Below are experts of layer 11 (counted from 0) of a mixture-of-experts language model. Rows are named router (the router's row for the expert), up (a neuron's input weights, with its number), down (a neuron's output weights, with its number) and show model dimensions 0-63. Each number is 500 + 25 x the weight over its row's rms, rounded and kept within 0 to 999. Numbers have three digits each.
Before each expert's rows: "gets" lists some tokens that make up at least twice as much of what it gets as of all text; "comes before" lists some tokens at least twice as common just after its tokens as in all text. This comes from a sample of Wikipedia text that the model never trained on. Tokens count by the router's weight.

# expert 0
gets: "2", "5", "3", "8", "7", "6"
comes before: " |", "2", "5", "6", "3", "8"
router:496473483486514512451495537479538552519517520517492503515492510523475489537509484519489517537491485508481510507501509493503522539497516522536514533495503488485495537497448511446502524503482461
up0:482539445474555506475511525515510517518532520536520469507561480492510492486498516476542493490507547532472477510518511465524457508502457516523477499485490538484493497484542509441487468500508511
down0:504496472474464479519514487510472521465548511497480485529491492521492440496523489481498507494525499449461512485429470518490499494521466523489518518502467496478522493490530490499530549478478449
up1:539522485472521498504522491470508517519457483482484479498488519490489520478499539465495483508498503487508507491501521437534512536456483488504494514497525486535531504452502524477532496480494447
down1:507496502524478489562520496487458522472513506464466488494486476508469538486507501524459488479530494480475502543493497485509517520464508491503498546543494516493510479546501470488521495528525512
up2:465497498514534477490514528453509482512513508509513523476523549490463516486482492525489544547502478518469503563512505513469453550523532518469509424490470481522492516471539462451506469474477460
down2:516468528520510482512520451471485517512520468490518547529483510453505445468555485495509476508451518511516540442490510504492498533530576513480493498535473501523488497512476476539475503494492515
up3:523487491497487504502466495512514511486497492463508477516483489475504495481501485525545497446491459573528474482506501505510455484490518484484431498481481511516535517525475527486456454509506494
down3:492510455501490486440526494468460509481542547507527480530440543486491518536509509528490471507493479527506475539524479482492507481539487493494503462554522506465490471465479479496496551512488519
up4:491481498456500482546506451486486509497496498460510513487470493446503523526557464525466451527495505474476502475519509510519526483491497512448463446519512493507553501540506495486475484494521488
down4:503470490504498573538442469470533495480451484537483492480500546512502477480538507520527530497504505486502500508551527470476498509506525494496532527459492455522494450484480489534445567540500526
up5:480483504487551565466472496534510445488499479497542467451559483530550507473482543514471504488516468493533502502523530512497518533511510481511517491478516460491479488495482512535510525488530482
down5:494527458483549532470469457482508550539437451510486523521503462547475489547507504481524470480518506513520500480479498454563483484500488495525508488501473547513518505512494545497527480488506496
up6:479524531503466484529486493487467492514513543523499477469498525488511515535484491489543474538509518472519472497533484467469489489540505494518497478500516519507516541540517492436515482525468460
down6:526503485525484484534507518494509500544506514535484497479458512494505502526479462471529551525513503491516481486509490549476487553530490518509489479539489485483504477469458500506497459503468538
up7:529486512460529433472503498475541507532519489483470478492519508526484538528526480544493477514490466527486482519520505476539507527471480499509520537557495492495511544477529517549457486519526478
down7:501461471507511492518504501486503498484499543442475492491513525540506511531541430483530497509461488524481476510514525517485511508486510461447520513459503539459516440470511553535498519503467522
up8:513504513488492527486452445493487516477519491505523516559492498466535477484474524486499477540486505508502505498478476507492463509504495492557528471490498507450504506489469503493510513481514488
down8:549536496535522479458503498489512450522511529501526501470487441490486471527539442484484499493434477495471469516492511526468502523514508507510528491533517480519488521515492499535488508493512513
up9:527494509522527536522482440517503574511533531475528517481552538451471530536513479469476495498503466482504531480508502537533488523530523505498495513508485497555500531519512458506496510511498488
down9:541475497493510514479486516518503510486590486505486482503457483485551472435509505526459522464517502530498496483516464495481482509529500501513506529508491518528516489508487515513484509480486472
up10:557518562469501534496518487546510528532493474490486553510507498513485468524455521480481501503501527507481514567474488487500481463515532460492534502524475489519504500472483481514477484479491477
down10:503546510506505473484536503484519526533559498487545467502488468491503522504460482483478503531461526497512502498470547510478495456540525497509460497529506507532514501493546454520474502497479499

# expert 8
gets: "\n", "|", "o", "==", "===", " team"
comes before: "|", " |", "===", "|---|---|---|---", "==", " 1"
router:485488496474512471520512528475506514526488487507498501541511468528529444551515509521518531508506484498501541524517523501546506494489497475495456473455521487514489535517517532493472495509486474
up0:503485538494501478443486481511498506523475498481505529479496469478513487498564533526548487457482522503504519494478490514509492484493558542516479521464506477481523534530459523509501475514466482
down0:505517502526509525481542498484519490530465484506500517495487469472537525545516525525473556493493511510446515477457513498479509510530502487501505491513518475570492498522533505513509506493465485
up1:486490526457475478499500525495532508461526529506462497521556455447545516497538517514537486515533525501495495470463455501517505482512497474442515496476513489448499512501498494511495473484514487
down1:499495491480512544516506484466510511491526469485493522513466448493464474521522476479511572549529459544511506528544476464461482548455504509513527530527479484494500490515503512521521493550525518
up2:445523498477532533501472495492493484494510520505498513475470509473505524483502451443495522471519458487537510512483481500500522496472489540477489438515500496506520512494480532481485526490502500
down2:506495501504532468472451477514488505514467555489519509510475495487491508508519518523515485490489510491438478522477517492508554518472476497514515522453501496461520464534524476493466485507542481
up3:521507491486515560502471530531503493510487546472464499495460482534466474498551510469486528503523490492519514516483459520523510496513502491516457497510499508508494466453482485523497485536536489
down3:522495490512438492496465451492497485482494488469495452500474504468474511491482508496507522527462440498476505481499499490517550501480508514492478465522495527533456495535557511491493458487494527
up4:453441496474526463534489516498519493474434532490494488506467503492515490530508519481530535450505512509485459493485490455547467537524491467523494496433547446516510471531527504455504495468472476
down4:476477515561525506507528560484511507522483504508512502519490465500501499523553525516495486443492483526506473512529505491494460494523490501496518493516473470497475486533467521508471442490477504
up5:486542491489528518490536477478471529515503511527512459474501470494520493506497504492527506467487541530530497482525460531516517536541449499483464497497514537483519523526501473506478520554478473
down5:532494491495493515504488500536482499481469491503544494482507496470486452477498452525463496487481529474518585507498530541500462513458493495449498533483496503495532517501519523497450526514453521
up6:504526522474513471481521477487500515486480504528509529488528503508493501460513543510477472491517487511513508534514531513510531526503474506497526482529512464512486535486522519493522486499475494
down6:519531471541488442489467534475490491487482503517522554454486491525490500504475538494491490499514534526480504505501471510513491470489498523488521501487506537522502489520527550512485515493481532
up7:472511525500512462495462506506473520495477485486475563498497458517522518507503497510537459491513563437533504485480530480500501480507474524542477513480493519504499520538495496533513521529452509
down7:467522492456517520501467500525488488514509507458512521514479499493473507516473525509494544504481512501500471502532533517563504436529482556485487511469488479477532496515516486478478478509460497
up8:490525531544528487501466466531506477521514469519540473516513494484473503535495544552525515459518477495531491461484472481537518491548552513497522519524496482488448503468477531530488503496479489
down8:515475470504504558489502462545524536520488492524504530529540479500483540517532532497525513509495429479512504542532496538537495503559500527501483494494486471520493488490546463498460515486451523
up9:508504488450533491510464468492508504497488538480488521496514514492498487521514520494456480461507468548509512500486501471558493501489525463503506470503504548489485482509490454468485485510485502
down9:529456495454530493509473511516492483494463463503536484492508506517509498501479537472515522486486472510521478521468498474515493491484471434501465527496471549497517519495520477485529510519483461
up10:512504550504491470457456458530505483519469475501503440539502476466458472485476529459465492471518506504510466518506485461523481477476498511538488532451494529517510503509504460499522500489510537
down10:536515469493501492473510512492511519468514554456506487518512512443514463518472514456470472491498481471501515476498497507477505534473537491516511491493523520503475476503538506489521524529513491

# expert 4
gets: "\n", " |", ".", " ", ")", " \""
comes before: "\n", "-", "|", " ", "The", " The"
router:514501464454468441466521511455510539512489498547470489515523507528534454524523502523449524486512489536461494497487513511509521500520507472522469514503498475512505507477509501505476501503469485
up0:516490466485497563518484530536487506510490463455524507515501560480489516500464493477537515521458514511511542521496528519533502499447521483525540518486567495492508501485505495523509484468505522
down0:487483505551487480527466470470480495502515454530475487460555517521508464546502479489490533505490474526475479520526542474482486523488450504477536534503510465477493506470495479548490463448485550
up1:491559513533471480548530507478477493512479501516503487535512465515510493522514518498486486525509489526513479485490519489502522490486489504484472502473508556489447474498510526460497486546449521
down1:548486468500511468465459547496495493474557535477479555508483528498515518490467521514474491530471418497506486486516527510519499522507500484518557473525462468434506478477481448518509531514493498
up2:491477494552484461476511487519481519457509530483517518504517501528490470471492515520464471496530515507528479531498535489487498446491481529500526482443501539519516535508463448463456497515492480
down2:469529527472514462491520487485513492482516485532479502451492511468495517511485510517465484504505537512463503492492505481490508497490486486487495485508491520500472515511496520495530567487508511
up3:411540536479441521497478486526486487505483494466498445529523547488514464504524458484532505528483454513564487546521477474543448503499499487520480548499467512556468479464496497528502518501473515
down3:531513494516530521489497525546491474483492511470505477475502476486480445520518466487501503460475504525476490536483478512503513554506513483480530496509514531496495454490522470510466495455533503
up4:503541473504550505453500495484508501526514494526478495469505456518504515445496475483524501461514491516538469528487511462508455484510498464502497492497463492519571456468518516419539494527498504
down4:489442487505512475477498526546493468490466479530524497491492485506487468496477480476542482494522473489501528478528448441496481474502510466461527498527509489476530563533490492511496486466531546
up5:509530465516455511548475510516553466457466495527471492513502533487504497515484492462481492452518540467521522475512506524527481456474514493459525531507476508488514514508484521489495505507517480
down5:496506499516461487485550514488469510510542523512487474497529480468524499475491475484477506491476508526496494496502498472537465529491473465539533503534470518519543485496477495516512534540489514
up6:524496468447547512482498525491489538501507464462503499470522513483504520529532484457482471485501484474492473502533549504487545495525495466502482477489534506474555504503514512475456504527472462
down6:521471503509483445491518493516540523508500510517453505436479480529482474500512488533488520507518536542531464512500501565460478500488524543497479533496509491502499491492510469529536554491500516
up7:494502503496539473474492508529464465476504494551487479474509526529512539496538503486506518540518485559536475492468520477519466527476450504501491479468481480509502515531497495461541544506493487
down7:495527513479482450516529466497502483489476487511496520493495482464487556510518492469493483466524487463469503503508521527496444486506470508464502518479508494484473510488487487534520506448494510
up8:527534514516509506526484552495518501471554511486504479490487508482527509495503462483555509542505533514544460542524570501498537505481485528498497483492502492494486473527501500474499460530461460
down8:528469486518476492511541552532473490500488508496444518476535502527557537432504485499515479498468486514539493465532507499505523466523500487505454533520500486491499484552472481499520474505468495
up9:501523497506528490535473499481535524502451522494505501519515484494478522530503477529521509502540532464523475484493477467498465519539559509530533477537482557495524506461528577495476510529517472
down9:510489497511517513496444496477522447467554507500489474505527466471540510478497481496485461475489535487491450492487468500492428484514583518534508499504516461545508489497524487488521487504507520
up10:401483484536507501530472465485531488474496490522498518489496468460517485523525526508477495484506489523518499552489490496564501531470515562519483498513457511522467505513522477469479450458501495
down10:485533516506513459503494510535498493527475469471532500454480506506498501495488498504476495468503508525517513524492493469511489517494501547493516477477473555498494499477530536490515510526521491

# expert 6
gets: "ed", " was", ".", ",", " is", "ing"
comes before: "ed", " to", " the", " in", " a", " by"
router:525510505465519509511498523486521537477469494497524493543511498495482468527499479497468518502526477533517497481477515503506497505529480474545475490480481531499502564476523456459468502498496487
up0:537485549452523496483494533494480506510425513492482469487466503469495498532488485505492530488527503490476547476525512477501485538474537500467513498494450475449505460510533497489493497529479492
down0:475507504493492490528473477528492524503527451502493495500539515476483504473537512501465521498503462542476457478516464491511502534512539498497503527480503459504508510469520497557484522513541551
up1:492483509491480511507503486465545536475531482474544498519497445491478458517489518518483507460496484494503459527504490451516504502484468514505493473490430503483493446493482486504501520500527491
down1:504498534494473549447537486551457487462522512483512496523523533495497512456485561499510487484481522548462478509491514490532487511466474534509522487499473496527428509523462508453502494493520494
up2:516541532502511484506495482519490547492480488491496458494526435536516461500481494458469500482476486452518487517521553496517514501494499437510508504505507516497474532507534482510477504511459535
down2:481471510483503496509495485504482491451485504511507427501521491487489472480518508515490475524506500495508450532548479468463505476516477500515495505462497475530530556554484505524524507504478537
up3:526457564468522452483497488497519508532486513484532485518482509491515493480464502449494509507506517505495484507527498452544493543511531536484498527510532520505524526496462467494537509455521487
down3:483547492498481505514464510506502515484501456506510499499529459514465508511504507449461487509449501447522494491488517493542494489506494475487487527507499489431528472551526511540503525480490509
up4:551511502451480463515438515525496479500465523489508505510503475480517503468535490508529498470473542481475510524451540513502509479461486524514523481451459541487504534504479501481515481524468526
down4:490498481492492521467474481433499528486515512494489504460476535497491496487551495469494489498533505447507456518486484486470507471516513517494484487499477482521526486498546489512512495504530491
up5:483427497460499469506529516482483483495492486538510495524512529497458470501497511479475509521554506524501515540530511520503492508487491483501450512517507486534457539539526460522435494490488449
down5:497523507502499498538466493522533454491490493508471476510511499532467504510508541468519484514477484495528499474530514491488564451496501484507529479514510520449560481495498542522536551473498520
up6:496498489505492533533470471482521505542490490500493499516538542510485535540477503542520492465508516499503509443498476521513492532481508482544520503516492522498490540508474535512461493519502503
down6:531474491538499493497514497511571508478499512487516493521513507527512477496524509493531482518498491478499501501523484516514494470530510492491497517509500521463484494522506521488548487486510471
up7:477478513448503481488534565500521473460482508504488483473473513506475510497496519486463480512493542487502477474474494504480477497512462512501512511495496456500439502512499494506509500500535512
down7:492514480505510487494467458497462546543510509504511514475432539493525493488484532518506507496508488534515516507458493483513489514487546490476494470481498485468490459486503479446493499529477541
up8:523480501458527552501471515512485460548502509555489444483523477522455493484482475508502548513486528491453434524487503475550517485519474489520491495489528497503523490488536515488528475510465475
down8:523506494566475478516468481497496504478453489495477525511489523506526557497498496530528489551544502486499520484486508533486468506488478556490507519471502522486500510509469538533475501457525524
up9:501493523472520465503519489498497486500494520473536561541483516508541467530489513527496507511487526514506497474462483503518509535527465518507478474478492522494476480473541496508519468522460479
down9:477487513494463522459508485431490465509488526478521474512541492492538554516542490501534515532527444446422498521516483527497552490440462496560520470508501497504522529528486510491473505532445467
up10:497526537499511527473540507475539488522462455496492465516473480426481454487505515507519562514485469516493512468506513534528514496510489461473505481459465500505470492489465482513523531498481511
down10:483521491506516489528499486510550550529476503509509535448466498485504497522496482511498483484490483497524490483475465489476524456474496491557536515527531474510507496563483498510473507477506482